From a checkpoint of a small mixture-of-experts model trained on Wikipedia.
Experts: 2 picks a token, a sigmoid router.
Below are experts of layer 7 (counted from 0) of a mixture-of-experts language model. Rows are named router (the router's row for the expert), gate (a neuron's input weights, with its number), up (a neuron's input weights, with its number) and show model dimensions 192-287. Each number is 128 + 32 x the weight over its row's rms, rounded and kept within 0 to 255. Numbers have three digits each.
Before each expert's rows: a language model's description of what the expert responds to. This comes from a sample of Wikipedia text that the model never trained on.

# expert 2
It responds to: Word-final pieces such as plural s, -ers, -ions, -ing, and pronouns It, they in text about films, albums, songs and series.
router:141078153089126142094107175083109136122147154055125164156152107137127143140136055114152162129102193123145152138153166121120141141077101165132100185117115169101099136068097178143138109146129206167128124145122101123168166113191140117120101163166145167086180167120069184149142134090053117140
gate0:125091108132160177119165180056103150080177131164162185166128110086138210102140123113106115105157121143125165114135143126063143160119183120081095117093170164171127115045054161107154112200163097128153112106106083165146187149067103145125073147056098116167160126110154153212124073135123120191
up0:131154114108129156183197105164130149138139082098173147130129107124119127192143159123150089078114133116105119117146169054062132177118172156134116093153123081163156124156168149166097158142102087105116127114126130136148185134133156143150110112122114100125150155109073161183143092086169128109
gate1:180134094110127132113081122108106073091130124150084151129063102114169069100137109205139098104161213090175187133143169081118142204127103120107134104142166101111090084143095139153120141227130152103096099111097141093147200087079096104121094126115119207098128141136053136129129113137179142189
up1:211137151120112108158125155089093094112213167165130140139125105126147116116161120149091087186181080098133182159138172127128138135123101111099164131133165135099123102174098148163135102145143142110116134137142117046113152128121111093107073158109113123146103118131124121171167097076147101129
gate2:205140091172171122137132095134139190110155101158113158074140151159158179136212105108143120135126114103139124170101090131148152106115130096170126076197100128113068208092154132151064070140092126098158137113110104131137119125162154095074124137162176147139152158158138079184096167112058159073
up2:109156166103052144122160215096097153133138110102133120147146160148138115170092136145110136097103129123121093148132157149148154120141127151117157148132133141111187135144140144106106136211141172125043128141141149111141089153127111151133131154085087104076118137152111134093157134115181109157
gate3:149127062108087118130162125155149155075162058133142136167118102183186129119157145114149113151084122153112108107146154106138098164181158114124128151153118171146110093116069143075120182140075130159111094045098057166142112172099088095145129115148088108105134211144150066132202080058100124175
up3:106105192169066154112103076186103122101113120110173141148117125124138087103083097150128175167081090081121189143105136117127116164088133171098120074138113094110168113148143097118058080163175089175095114173174128139137137139127078110131108090118088135145142119161112066140105177151116144082
gate4:133109155148131131137092131173168123111128132054103150132167088108172099157132122067083115123115095124145161124104104157147100166147132155155175135045117108087114090095076092067135135156168136095167162108092117127169108159158124155093058114095122135161154172081169113068135102113134112102
up4:130148144152131142170110136050040121116133098123155183102098119078068172132025126089145117127114108107155122124150104088096150071096076189123176168201124126156132132087060110104159082162166152154119098118111126091111224156137155135166100109169161123127143117093068106185101137099113179144
gate5:096138172184076116132153119074097133133092101150162153117065111165171138149114129119094144127131139067167163078108094060141168147161131138149171122151135149220112101109123132136141115117169150097103077168142130145147070144095147072130112100148107226110088118104074121082135118082121121098
up5:177140108127113142134078124125135152160170163156150144119180150171111168122136109060177147140120080115134121157137099150091121090144100140171053133121094094107163081103118130148140130139134123179069153089162138118143170110111125082161158136136185119167147114101143134146099100165151114171
gate6:147186118151118105108115154095118112159139152138134136105129093123072165109143153091177114081101097198174201141089133109151126094086186202146139082099165093089120124150155166098104090142095060090177182116149128124096113140158100169127092131122106078147076131131130096108118127105146089126
up6:105134125167141079122139149192105130130047126105090154157102193180117084105117128167137170115188107072073104105136121129173060103128130057137075162133078091164137106129176089123097119131124108125203148151120142074185149095053157158149105102193116100089099106128144182088140133075126100166
gate7:130115131201191087096136142088077117118121107135097126091168148123112119161114159100145076177172193092141124136152087168144112170056170092107129099187126123109115145125162066153087162129132164158128131140140122120117126144105115135120119153109133144139112108127110089109065123174094159170
up7:156144163095106082141087139182146139105123163152070149077138115138155123130118092077111121105088139106111056058121125103133133102080148159109138139096088139117130106103066126107169185182110108158097125186166151157115151119109112132151210117143161125132171128138158086136088122100133140141
gate8:168162157093155092156089175088123096129115127129156080128162162115116101100056095115072115142121100109133145126070116139152164112095123113096134097107177219125139099114148119122126145117099113071167142114135121085104166115144124168095165158164171119180166125170157180191176083148154181091
up8:169122143084125134170108092134121089089101248028156207103081154122112166095104092122150072099105148143144123107111141154127033170079063120093165138159090107114192108201135119078125078108124118113140043152146092132201169113086132191028142107156126139108203146153114184159170046167104110089
gate9:099139152192146159124160127063092169150039167139166156169104128108118088090160072053115122089180146174116122129092143067171062104065106113136095091128143162125168135102113130099090155127137143102136156141132140165108139063126120119144098092136166121039149087133087120115133154144174098126
up9:166177131126142133122146078107125128167116121159161161119044126143106141112104179096105065096143192120142114112070168137169084092130077102111107089120175164074114162156081081098066130104124150179172167076079167178084156104137175130178129146115092156021129158135055191117113133125114065113
gate10:098166152110142135148121136074109164155115121129159128157136128119161147113146078073120144150132158170141142070121166119091140114134132174078184127130138129126137111132155164112154117177075172124123118132068100131105165175121130112125168104144102141066079107105116127163100145095178097168
up10:119180158105100143125109182121073105136122113122148091177129153102159157127168112146120152082096163138117134154093153115146128127137180104074127168108133152099115118137144121155120161140081148108098100106106091117108145218101162154142146138124167114128122136210085163120083072113115151202
gate11:091033094185167143103191138158205145128111184133108073126117146120059131090128101154139157181159120135128142167162097098155136170149111114147163118130133142126117114176133112156141079129156154151187111183119111092118102177138095155134152095075100148189113144088175099110119085158141136113
up11:128179170121110098147058155167032129157156074139134115133166119178135093157123118128069101146100152133180187129095164113172142139129122123115093136166100140103151125075129112111160107060155096138073082058125122159121077051144172071103110122115180145108119107138085044119119135119124090169
gate12:139119110067149182150107148063142113112134121150144159162169184098125143117147154149123175152165180105138154123114094087112128115135087135058141157131049099124126123141102175126092116170133143076140134107173174150108185109142110117172154138116063185194111137109098119201144111093143087100
up12:092178100063158152054052100123108103156158110156116152132191140135092123107142183125133082123116188050115121144159153122097120168187105119163208114165139165151104156111100187092090161097181151098168093087143075123176143087150178079104135120063128123072179109117068179113134160126091130100
gate13:144170087101147049154151104147132135166141191120135088119080122162100160104131068158136111153135105205114159167181113189153157169207192123150181178126114163112100207140172172059174153105150127176148098160165122111138143140119089114120123097122124121145130092106083180147136120092121076083
up13:122142102129091052140089130123158120143118113135116111158135105124141131209110109119144083168131134133122132134128076153141141127133148082180118157160148126159171159137191096143129151139129172132175109091140078113208169095120144143083130124164122128111136200110090122115130170068166155100
gate14:155130134122171103141172085161127202111122116171112056165156113143123162097122067109176132156107155098139121126147154142147108077123154118109130110090120136178142104132194216169129167115076139152116156118116162139153185155132164162072122131136138146144133138141134111115097144187117149145
up14:164132180135124154112115134128205136160069112113096137130114178091097138132128150163153132102146141102101077103095086160110143142133151129057123127099108161095142136133161166148156130127133156105109155151148051151173088127196150176167122153145107064190178117112187147173102169081150083117
gate15:150096156162144085115096144173183114124143148084097134145093152156141038148132210149139158132050141165156106063115152113145159135095098097135147173114132112112107202085125154093121109148073116092184059124121108098109144168118117163155172111134116117126137087135087113127131143123130130071
up15:184147167127074165076093131089091163148118153125153121157131133151110143125146099130126104147156143154098142104101105077136107146106109136083148112111170133071096159115086120137045207115115150115094148143114123166145095059122111092080051082125087175098085095141141180082126200090138171140
gate16:111113167106093172104131174118183133134114126131121066169072113168130099119191182120135123129126178157145120160098123148131135131125150115140118152140072136137110123097106127169121153157128150159080121151129098183165174173133154176109125176165117066152095133114156103163111126108189132087
up16:155106137152073133132188196112147144175096080149170165186118090161215069173158182064109125152118185111190125106080120148141176082079137125103137127112144157151150133107109098104154115074122166153094153107090118157110176183098180163170148083163154085139115151141080128132127119060119095139
gate17:123088152104165124142100079116188073130135155146144127102075122114107145145147194071195121099148041220147126094137107111096117108148164139133101183142127108099111120108126188127148124121147142128133155148067083179060197118075143207106142127047135134122184116100158088147142102150147132150
up17:159112108133133117096148114068141094127106122200178158043108139096173094093141116135171137114102085152150088166160097070087132079144149203133104159086108127069122149150139203108150091114151141201129134095111135109105155165103104191152121172117102130129248166146136114199097106126165133123
gate18:145108117124115085090144080166132108148110132099136077100059144148117129138059177087117119113116120151145136123079131135147077120158131086097147152114117113137163112199130082144169145121143104145101079150175130144073168136144139094140110166099121135130183128102182114137116100102111155147
up18:089151182141144098090121093114135104103153146120112099052092055122179162114119158078088131140120105151045141203075113146111129108148115114123205140114146092197126119146092146161195151088078131100141106111141122083128121112132141143084125141122103082116184109130062155065127078102132142085
gate19:185111162098101176099060158134144139106172079063118144121100111167125147084159114179102117152128148155118140132091118133112163133104146115149109114144131110186086086162156126089072107100139168090140081152115145119108068139144110124105067099167205159123110129095166127205198088091129135171
up19:178140126115127127101125112147135129170122104095131155131156125196103150095173115137094142151098151164129124118180138161152153156093143128151142143155107169164090165112107130107083075147131140121123085090123122122115123112139115142075095138163154116061102118071158138132194097147110134136
gate20:098154146073155131135057194153122093134152105113131158109132111135156077181128123146180130124171102164149133133117202114157127097142115149187120177194117190202047127136113104156125108197168182119123126108109149088074158175116120137059049234161067095131148151145113124107094116105065183141
up20:093120136143117101215115093055117132130123121164070107124129164128118148091109133111131128146105093096187096131140194068156077188115134139090121151115100139107115084140125128148127195142090205148118149155115072109101124129186119171150161119076110160185136169142086137121135131156074150127
gate21:146142110099093143134107145145145122108119148107135093094126200157162133143145112117107114109115141113152125145116152077092150081133137163102107091065098111081094150141095112136086155160131165128128145072124106095125089143118168132099195108160141090116154144113086138141142092153122149030
up21:094120146104155116131090161168127086138135097059157112099154151124141120100129130094112119151150162079103097133137155107189185111175165148099140110096115113177102161164110154157087086145146132131121134202147136096157109054104095125060111116166121094060120155087163106194105158126133104054
gate22:114083133127134137096164095085136112105102089129154125080136200119162106142112136156113151128147159104133135148072197124135160133119076095175166110113116109163098075095091192080155149119086111089146184104145099075115159157167152089113134114139100134201071105112135129122110136104090077099
up22:065134170120137151077112137160112159111136182096113116142123112115110129093118099115098133142132189113108118154110175094120129094100158136128144072102121152133156109115115150104149104068138117204098147132145079163068139091110152108095116120118104131135115090156077132159083184098136176088

# expert 7
It responds to: Verb suffixes like -ing and -ed, and common verbs, adverbs and function words in narrative prose, such as known, used, such, however, was, that.
router:076144123121168135053121119118101115132097155128158120140089097153112105146109090126177140101093130127125140143110171166158132123148075135099103131107158162070111183155146209124165134165169146093142169119159097129191139074120120124161158134105124163133145190119110212135142148158061142107
gate0:220101066172143148152154114164177114184175152124152089104153127115040098154124106045174112091172125098135165176170141123132114108107122116141109121125150116110109120122070146135068063167051158123113148189147110155094159129131085086162121125157181128144151161084173090158147080132140134099
up0:139109105144104166171087142065087158146115124074152095148143143171112105156123089140125187141115168105161160134095094151168086160098103121101130127163101096146178140184069141079160196100137177094089122080125115135098144124147092162097155063121117131122106090153112248094153078164186192147
gate1:140089146128169062121146202162106176148129132162107140128072121088141084094134148072115173102127146113093134074158138144111115137139110147163119099106103129129128172117130159185134148148103113123115145106101094182117127130133110057111202138147132137172178133117083149110100186139143164089
up1:120121126137113119119205151110128146154114127131138134134127122069119103158110096128142152144124119159171100108148142154142121113136083160174131129068081118121121091146123160166132114135110129104122130123109120158153142109150142058162180109146162114101162134161115143121102167118118152124
gate2:138151104139126146152094147113146165142119109055176095105094118165117162132167111137123154073037155216143131109179101128142180096128112191155126137139113117097114131111157091114133163160138145132113144156135104177118102160097168103070066056144168161129167090124106168131137144155113160117
up2:141140125102085118136152157075099151111151092112112123144072139131130139132146111123150156139058150166125087134163164122087156093125126159139098124141098101148091124092158165154155136134137171114154113188116137144123146126054159088134140139162166133086075120110083179137126151143174172150
gate3:124112104119139112162137170180139192105183160088156155161133188097145124110066130142117159115151124095038129155181083126165113075095194112061097142099140178084103047132121098092163084147106137109113151189099151118128091157089113182164126113115120093148154128118105118129135141141092101114
up3:173141151105094082148105109143133127091124165170138148127150185147208119159121145123188130078142137133111167137175102140152125089055158122115114213093148130071077154086129103084142093119115069120173124112203120137112126099041116129171113125146138157140147143141144111116123107105082156114
gate4:185073116097052101148107134081103160151138139111169062143083156137154181161118136141086140076095120109137169162134136099119154165206114140121179132035146119116182169071113144134049088120118100164202084092097176173154121104107124133128145128104068151167099150116158138115073141166159144093
up4:133120096155150121146120166167122127155091105106152105104191145135101121074160162099152114178067158159103129101171201061142193159084157159129090092126119076120144105126124157150171244132100123109111108204140132129109104165161117132210164105106152130117165102113093090081126111155162176112
gate5:145129130114192135093106128113135129133116117142118144138129082090131115130097215119130145136097105137125130138101083179092164083131105152110114165138133141166168074192117180107143107126132069127151121141089141141105126154133136112097128118079138166090211145155171052146128103092146126099
up5:106202147149223162089131068153172178153154129123136098177099111099110106057141144140153106112120143133104079183092109164115192131078167149155135128118096145072185097156104147159153159131134101119152130138082170113094092171155150110125079111145130141073192178102158111188104110094170151105
gate6:143140159141132114162091098112209153169090128134134118078092153080148133188055101136133085100072106127105116160131112128074111124104094172059118158141142142104111186111158113104131115152122151161121161125081120139095094117105138074132142130086132187120122127057082093122144114158133147104
up6:104109120192179109135094166125131166137139115118077142080115128144184136142162084105118117123078179116147103117111118091127104108098082141070114181121101054113175173177134116136100122137134113179180191116124144084121105105136108143152134138137196181161130131148060139101170105151084160080
gate7:177133131139160130145095107177074122089155141152110106100164068098068144187117082161160084107164076101131103070089087205168121204142131155152120137063124199112105160127112158168133096174119069171089154160098169196125118076135154143133152151156093111080118152121133111130163139104122159137
up7:164092142148120143075139125128081141075124119103101150126081129117149103098063118122101206092083098110100095121111125169154186110165170113102164150024106078119101125129105157109136067183131099155098108122133107152105139096182185083150079148118156140108126109211065145123101110136129117113
gate8:162062109093167091149080144123119118124138176125098097150170124143098105139066199154102154162095187162110096155091152170136171125114195144130076154107159154137101137113163079137132075127177172114170195164146142122161110136107169143102090094152145150130099135051099149073149139130124130087
up8:122132140135137106114162100141112119172109145100150179121093142144151109146163072116159102062110105077132100098167110159094137146159056145176163115142103118119142089137096161097121117096081076111068093107096102151134106133105114122168164085111135143110144115133154146157088156128130105103
gate9:109102113138080073115116081128124132111167158136091164103114087160106091117111163137080097153100055143096170072170197162165120102195151082096103133084169078073137131062136108125146144079117138087136123184203196113138117144137139062096070154097181095134133112146130143156126099151146120148
up9:155151145136129088128139142124084076164180138190122121095105089118088103146172098149175093132104122159114098091073111133095187086100086085113142114164121093125140088111139103079131144170073096052162076106153109193133139104068148108126162107141102126156157155144001166153084146088105054144
gate10:170128116076174126159150120107142128151093165124144149101124134145131124097106156154092092141143139114106159167111160092130131138145186196127131097138135165103027168063107086098087172119137194118114140142126184085137101079122180121113095141076167200124078118111108165156167122103138174094
up10:099128151104088113154098088138139167086147191100186132112103149157086139176106148149138158101119153172159109153135145130111161092111057098060101108142156095117142114184165130100101128151082109165115108135098119155154110114117101128075113172137056178149138151118140080111101120155174114224
gate11:078101088114124086081111129125131140073186106136110123161114082124122137132127145088088101119159127101128121105143132141152183130135096132181147173124176109111170134090073131154133077111168146134131108180149153125125089140140141074192127106103116148136096101123081128111173114111173130152
up11:097095105111141085108093109129092122154123161046103122187106129103108111108074160158101129082126108122070106165155154137181153141134110114163145112078133110100126109090106123135126181063100117138106063155130181197119155119111107149101097149146116159101123141102156089089165076145091152131
gate12:089057170061096092205083075158087131111155107128179153073053062103092071126128109109145167192094142098123118110150159141126158147127122140112151184168111138083058101134109144042156133161117074143107099134094137137152089170110069140164130170085033185111135087092113105086126107142137224136
up12:114211134185100183097122194086129116154133089135129167164199153083158142125115097138097082075101106090122109099123115153140102084113126134139064089111169108137205092184158188164094138108098131065114067132144138112133169093109128158052087106119147158139129052141124111116122159088131089130
gate13:116100127145150081116055164162131112183183093194113173118147183195114233085127184138158072091120128136083156171183130183055153081121169077115138119098071121113157102147140128163097087155146100130142098197131132118109131094079134164165118132145065140112116103163175099143162117156080131103
up13:122098074078104188128123110137173090187065133156081142185043159086136163128110147102126192087117113098120158157185117169097151099155128132140109135109168075159195132113095122165133161185097127060146110118143144134123132105174136189177092121096167109110165094133140104104111073111140139139
gate14:116179126108131122157154157132126102162064154104133162151181162119137191119125070097101140117129137131111216084079136103150147118148118137145156115141156158084124107108122104159137139111145156162126139116137131150114044182174120155194117117111180129127127115200217069142158134142140188123
up14:143121110130138082157099172108161122157148155108111159133094086149092115124090127105137145118130103120161181083120071118118103099102103067143085159144117088157134099076169094121149182188138182149172147104115133136159158137108144127102117141128192157095109127083067160127138116121165115083
gate15:153132160125036194128095075125120127092157161132148148140075109141101145120180105106098158156107117070082129089141117088141203136123185082131045142120182087147090184104136113080101130145173128141182174120154132104154236103126140128126088105145121117149132141137118137133159071103123125068
up15:058177078138090117110201183165127118161106112160076120148105172181161105122116117146122119085062144158091112117134129120185121188181145127136161145125156112106181132092157120135129100068078112114109064081108094131097075146171187191112150132187129143153099169110153058161106143201177115105
gate16:173141149152165106140115122154085160170082111113089106086133147096120052134107127075142188115109118074120143179160098123123131076131175151098091146146154095175044133146146106132128127147118067144112120120156195162127167143114126116091074077097155169127107114197092104148110074147109129123
up16:187088104093136122098118120141125115134124107175078067137112107125132118172114167140098124110111127132122213161108091136156162119098157105112162113113067140147150159061148165093136127109135109120144139131147171128122149165160131134136110114061116130141134157172087126070144069179126116148
gate17:149131146128095130100114131115094088094166153130120164063142112078127098149128153181114121201103057138146106127088137140152133110091151156085124116161123180104094082113100107173151104133159148120115144122102138189130130055152185091071085118164139152149095144151115124143163127155159119093
up17:139102164121155095147119081124157141076125140121131106124044131071080061114138100110181096148118160117147180110129109112129104175110096191153177138170086108095157110158153121147083150071079130148114069113135119106103207111093112109178085073112165109121088114108156121123153107117176139117
gate18:167117095115102179150187175192064063152105140127106181133115078111138129132117148108168120149086113114165119176167175124179209148125136166157164084140165154207152100095157108192128122104168124118095123161179163101099168097119110102084096097105144134159220120127137128147103163158148212171
up18:162151086119130162101109157148097123192144133081088133189135092116154092143101115120169125130154062118110123186121163125128199081163123180095157089151112069134173102125173130103139127131110175141123114147060121103114156067097113148130113086144149141137145134114122179155136209107180118135
gate19:094198136083137128148132099085102184107055091089166105149194069109122124185093154093050141097094118132138109074108138140125101116130129104111094136189149105114142133114167161155109086144153117151196154153109166099144125161078136063153142152101107216112120133115131105121164124097129099124
up19:109151144188113160164146129137122134126125091149149152169222077120242126121113107167122129162112092129189093109113119178169163158132210128147140123176146171132129125137178204125084077130108155161160150159179198139098103104115145173118085158117125127125111077135155148137079111125142154105
gate20:227119111113143140139116096154070104131096106090081182112172142119133143159100135103153097074189159127146152129108155099102170142045136123112087122157154172186145103135086124147087178120233149097122092167103134157131141093116125078157124151126119096169139138147057148130181101065131111104
up20:114182116137126091150085065131154154150140136033150086175164179158132126091150061165202144110225178155095069139122139067100131111134102153101152104126141128171094125131169068153121144144162099136064173109134112143165132167105076087116129128115189151184135154097157073116127114139160131102
gate21:123212116129150181124108132119114090138167164062124099102114114100129174204137135084120083151142138165166135088117134155150112140132132146161081166148124111113097141119092102120156113146110161111145157110170144139133104169132087141112123130113117089150172098090084146141149141145141179120
up21:082110093091153143183149131094141137170135050182167134103162152120072099118120140112114183141116174122071128119113149103114129136094116120099163131174153130126081088160188147140054119165160085145155104108136183183085106077146140111150112142111134184096099129166071140095132133157096115119
gate22:147089060112066156157169141076108165120065182158109130182127120128088126121109117150092122096044123113145142157101119095109055153135128114107147121094116133127145152193126111138145126198196181140129138131168124136185136155146152127073145123141070057124126143162145139170078119116106138155
up22:137077149091165107108097093098082132111196166068101133138170080126199160171137131088138122163141129153121111080143072178147059177122140098138162174076064125126081161076140066122090129165148094077143078115140108114145088059141112183102116066165150146125109128176158115106165167175084133110

# expert 6
It responds to: Middle and final pieces of foreign personal names, place names and Latin species names, such as Kajal, Katina, Benkara, plus common first names John, George.
router:073146088145120128090114064075117157138116107182144124128104106167105126138079139136107135140117145144125120132130134166128153134161100156074085085114129110149128161166077105147124120092173166147150236072172185130255185112102139102121122106097125141142146124106095133120126109130088108118
gate0:196103150134116125143166152118127114157102121173121191107121196095106140121044122136146172102103111162111132129214065086191106106170100162149078125117142124149109135064073133141182109119098131124168175152145125201139150155094164127126094111204127116170111132079130083131125117139114130159
up0:078094098032135129160066144125134111121100129166154149063082178142094177146113101177094142061103188170147164173144139108113173167126097131167111130025154128149094226099099090134159133142160123153150117106100126196099123180164097142191115080138093104141133178085147161107140170111142111109
gate1:163107139085099156129099147138137181083121039172132142068097159167066187158104121136098151136156163111170103126104126150096113124110150142106112189074184045110147071110122073100114083150135136102196112128129182156156120088167193090128082159078135171173148096069086123110168113087112217142
up1:134110115123094057164150101103152150129134144125095110157049070118094116110088133141172076164167167122113116174150117156140137099123098106090146106147105113147125107109152134150112151175139151141184183126081176098122152153105042146055107208115113074129104104163100142074127067138113163082
gate2:104173112105148121107096141077149135082077146180146110124160088153176145134085140099123135178173049075090140138135152096144120125200119126154112102099123105168145105106038168133138148140086155123119095161116123142156129108146090112158125108123149127086126148113135116112103085122122188181
up2:115113143155124129123138139088157101029110119110157112089131099182099103110113137111124169092177121115122131138141101120096091131109132160099102172115118151166101140142129109130129085118068174143142112118219137137126139159064158116081169180089118145126135136179136167124117136044127105137
gate3:087131168118119171098106109141128200044128087153115095094082157140092096182120120148117134144146064158120128137090111183131160104116102098111180125149120148152108146097146130139126166090104156117114173122088157089105154153145075149097190126126157186095162112123148187125168088097149079143
up3:098135081109116152109120137182141122097134149110210107089118097084086152123142089124108130120073059070140127136075059166129087188156144113116129046164095106104094145188097095130114162122150181103099167041140178117088145109117107130099129140126151148076110116147105131134106112070071144106
gate4:113127174131125146040125192101188154109106102046105127150205135145156129150048092137125134174157144174105117142130156092145168149115083114157128162145130119102108151146052163117142111139158101186137110118133139144133130074116132094086141091121071129095141106067093111154110086096115151137
up4:130123135132080117155135172120111100131150078139148183130135129155128118190123173173081104122127071137168099108113150151131132102130175145197089195120113175112165119187165109073159069164129136186083197141098142130146133128078109105175189086183080055077107091161167158149067159116128162149
gate5:109140126129143139130114136126152119168087162158140136113091081120185123105128135148188074124084135100076124109141197106134098101132119183128087162130160122152088115126137141118113156088159171169134098150160173106145145153086097172124108161120195143084117081108135110104112148142095170148
up5:154148156149133120123154135107120124125156171062154186121099134130099113151150145153146138100162084184136128154135092152144173055117134119125171087173103176109086166109082112109073126119120112115127143118111134115180173153140110123103127095130117135126103185111123176092159144119148079111
gate6:128190127110070157083132144144055124189172135117153134082149120171124175116082137155169117149182109102140134106181176099127117165137103102226181150107107091135114153158130095118200124112109181155119102124120155154136100161132171149151132114122178175140081122070095165095148157165146151099
up6:130146122119149157072161081110128142214170117143114080168087200199128140147111128146175104134120134131120122116119154106115112112123093160185165142119138106138093155140141100127168151144096116119192097112132101148108082166150145141121166093130139138148114144102082173169202091190201126052
gate7:101190117177101124168145097113158163084141089101116134144145126192119093074121122102151142120185114149131134111150166126175159140135136105139121105042169077128130148138143104115191163091103165152162153113108157146124151127120152132121103129162115063136078124126073164117170109139112122110
up7:129096111180146136136168132160114162187146098141124120092166145155170104118137094147139106095189173148160159136119187132136143180109117102082140165156147114074121145146122153128132129114092163152111166145076128151129128189138143133116155141108063136133125177105132102223139120158149109177
gate8:093183083122164127110109152103150145150106163202150078150112114116118123119164080140061096120135109127077132099135115078147112172123125070110141128166149086069110095141176154122130142128126144129168088131065175073104117092125112099125141170138155089158212188088110142130144158125068104134
up8:126181089170197146201142132034154125177090158128168111108147135125108145094035114107129057150064158107117101144113161143095187175115140092137115099131141092099100118062053130081138109112145173087138149115069131128077201129061164128135154154142165151120119117184073129101093126123138138091
gate9:123156104170155081125121137049134175101109122097147084061129180182164130142137094158120171174194125133129086144104174146104123152079138098050104117144102136114122143101160061145087099112123147077133166164125139109145117146097085113108132134143124145100170139181099153111138119085081111202
up9:104099107172105104053175151112116111068159135092119065135120116149127124145093163120099149110127109159122074137172197100152134134141109175081156107126126102121088117093121101134149138138156155097126157189083137127208104083181146112100153079139091141118176162169130146112120175106068111162
gate10:124151124174070148138102089123118136074180152120090138122144091105076144158093099146125146128076113147148091158118086128129174137137170112194127132116098172131123201119140130127157182106153183105156076169106151129158167173101126161089189101123090111185082150126070148083114087156075109204
up10:140134124088014136169114099101102114139134093160086162118128134095091138144117146140115155095169120137141127107069137140131187124174163134130113172113165110091110132127196116117076115112099102120098140111132103150112116103128137134173104093157135177156171145130178125076106198126108127173
gate11:173137110209145182133100098116071098089113118124132163091103171087173137151136110170126123170106155187090144090151180100112102126120140093039193103075146107103096122184100100123072083133155108115151092116166166096149197150137085143137181111111123141126108163087109150045115158111106099108
up11:149132199101180119136222151143108134126116159130122186174084102177114107140087138090138140149150147125164192158158158129091103151090067134094099141172171121162103128107127131091121127117188162146104087096155126126116106081139135093126153121117149191164081110160105136095132164140143126133
gate12:149138108105105145107108081076131131137142110142137147052101142155103157165161152123119152102127146095095077124091125116161158103155072102179115102155140117147071141130154174098153169154101089142131145137119125143147095093151141097141164143160199125155147144130163103112126131104101130147
up12:105127203073139116159133125116097108166120132156142111145056094054109123108088135198115184187160090146127146144150094083131116116112122152152068139150141078078122102095173148098103087180077134135092085161118178117078082145160157122113094157103185097140135110124165174123141114116119125118
gate13:134111129135065111144096152121067103139146077134162139050165111131148110106062095110105163149118115119110190149132152115139142163075137078101103140165087157028151151130079131139126159124126089120116154082138145099088127102138098140153104156121078205114120162095127131125083095141098159114
up13:144156136199115105163157123112102165135137091098071117145157086144178137108090183171154163105118181109149177127136195110090104139073135072138105140141147127147169153127132176132129085100122123117104208137155051172144114116111115079128135120136066114133128134123073169083119177103134165126
gate14:130128103097118087126118102115129190172122108118146136103076117126176154095134136112205102070118159132111118164075116144158184134104070186087078166126078152094121088097159109185147155129132141176108167127137120116139175123144102115174149159097175119094154116124118133132089152117082089156
up14:161178192120106106121157095098115123142085150138164141111104146133138124127166085161125111103141133112126144187110145187166166113108122132065066129140105114112165128134132138140137126194078087151067120064155098134155186131134147088188174096180131185167188149121119187138094141109089160116
gate15:093143114132114170176132148150110168093124126171147112197130097100164114069125124113131159119142162181124122091133187097128128106123218133146135112165179148180135150122074120133070159178126146050099190113109094162089203087173094083132116132164114075112072136077147083122091081110102148113
up15:117155141093185112068100162123133095100104124102106126132136165111100109146103130132138101131111096156093082136085081136103160148173062119166128132131138158097143156141184102186180096134125077185131112135114078098180103128151127129136140132120136127124079116129111116142114158164125083168
gate16:152127116067167091111163111077151103091134156104124146195137108103091151116167188100135121117075104144103097130152071135173103099158153144087124096133120073066117119113127138103177126163181112141140119113158159053085087194116141118125126116106147143138132090120162112161056117148050114106
up16:059106148103146081129103121203114136116123074110153073160128119103162092082115106129171115069118099185133153119154158106139132132092177107122082102184154077102198164141079090114111083065182143122123178150145148165065136084135150153153166120069079142135123153179063130105134155081201151184
gate17:103157054126089051092111149154193069171140155084159134105167132139124127111122168143108109133100170067132110076144129123156105162043156189105122189099105094129148159091175164104155175145147081095112127136157136082119152116104097087131116105136125149056147147077125118113139063140096150188
up17:107101173144088188204125185180099104120121143111057121132111100099106157151130147154181148084108156170050164147104171095166131177139169113107119160147159081126091114132150136182082123107121132177078135111098081115124152100150117153100144169120151163143180097181158105128128142159128149164
gate18:085131163101089113139172159081141158169146162111123073181145125127094139151109134126085129122127152122081126122145109151183095124117087161065128161154196116100103140112091145133149148136128094114165098080133116146156138121072144220133108195113095119194078173154163092126110160163189118137
up18:083141039143108093139164105141172131183134158124107113114121077136094112159039109077137111119083174108078165153120135147180095111108048097125087071087150125127129193116132129151148109140099136110080137099169152168166118152060105148188064088141098189124105127178086126117117130140134149136
gate19:079119154117098117112133141102113104121170130192155142117149140163147138131090096095058161169125154159097175111122075138155129197152157131088096121132114141051089125150086108119158167120113103088152146122138138125144171089134104128140073140113142159141147190133139134090109100072215114113
up19:123118115035188141106138113137114155153141158114117115142131192107130159104116110186153105126150116142186153147152181078120120159157079157114144181175135118159109198055088165078076114146119114145068111155106063102176079162141136129094189219110165147122103089120136161090133173133105131158
gate20:078114178092136055122162103183120117116095151130146156074184160096172075090066114101141102166064104179147152100066144075121152123121132101108106072130138146116102122137152061111129179125092076102178187140182090121115135125121173091156100061137157140124167150118131153118167151115085033105
up20:157109064133079145135126115140128108067179180137133086118129097153153133138155105091182161034169151135100125133196154100151142130161115112121146176102134132119076103129118134164104127158083089131152067159128145104123146121109105139095135081129084155084167072120130127053142166169110166243
gate21:063210094145121149154140137186181110112143135113180133209199071138196200090062079139199086107136113160104158072140089134168156150176100131073170048114124100139138120130122115081064105138081135102067170126089179094103147134065148139154130111041095110128100138135192059151039097177110106106
up21:147134168128094122105123156151098164183046129117115147135124126109157137190167180086108111127103102088168106151078121153061117106024134119120133161182147145044106127140150131094078106122150131107181100151151149131113189185114104077109133132152116148131087143127074168171116166110157125076
gate22:117120103110067103127092167148145106127143159186128060128099094118179120139145110111135126130093143160117104136165147061135118080147140108107068074094140095115117118150081116095104114091133156126118127127164142135190174169141185146150156097145125177105125099185184103156120122079134082133
up22:181173171091113141102169143074106195162127104112056189167187151141115172122155141122113100173095122121166094074125138135151083143198121184179179155120106085110145106066066076150182146151128153131118078155129087094134134133035151131141123130117135061137119152097141174075149117111173166158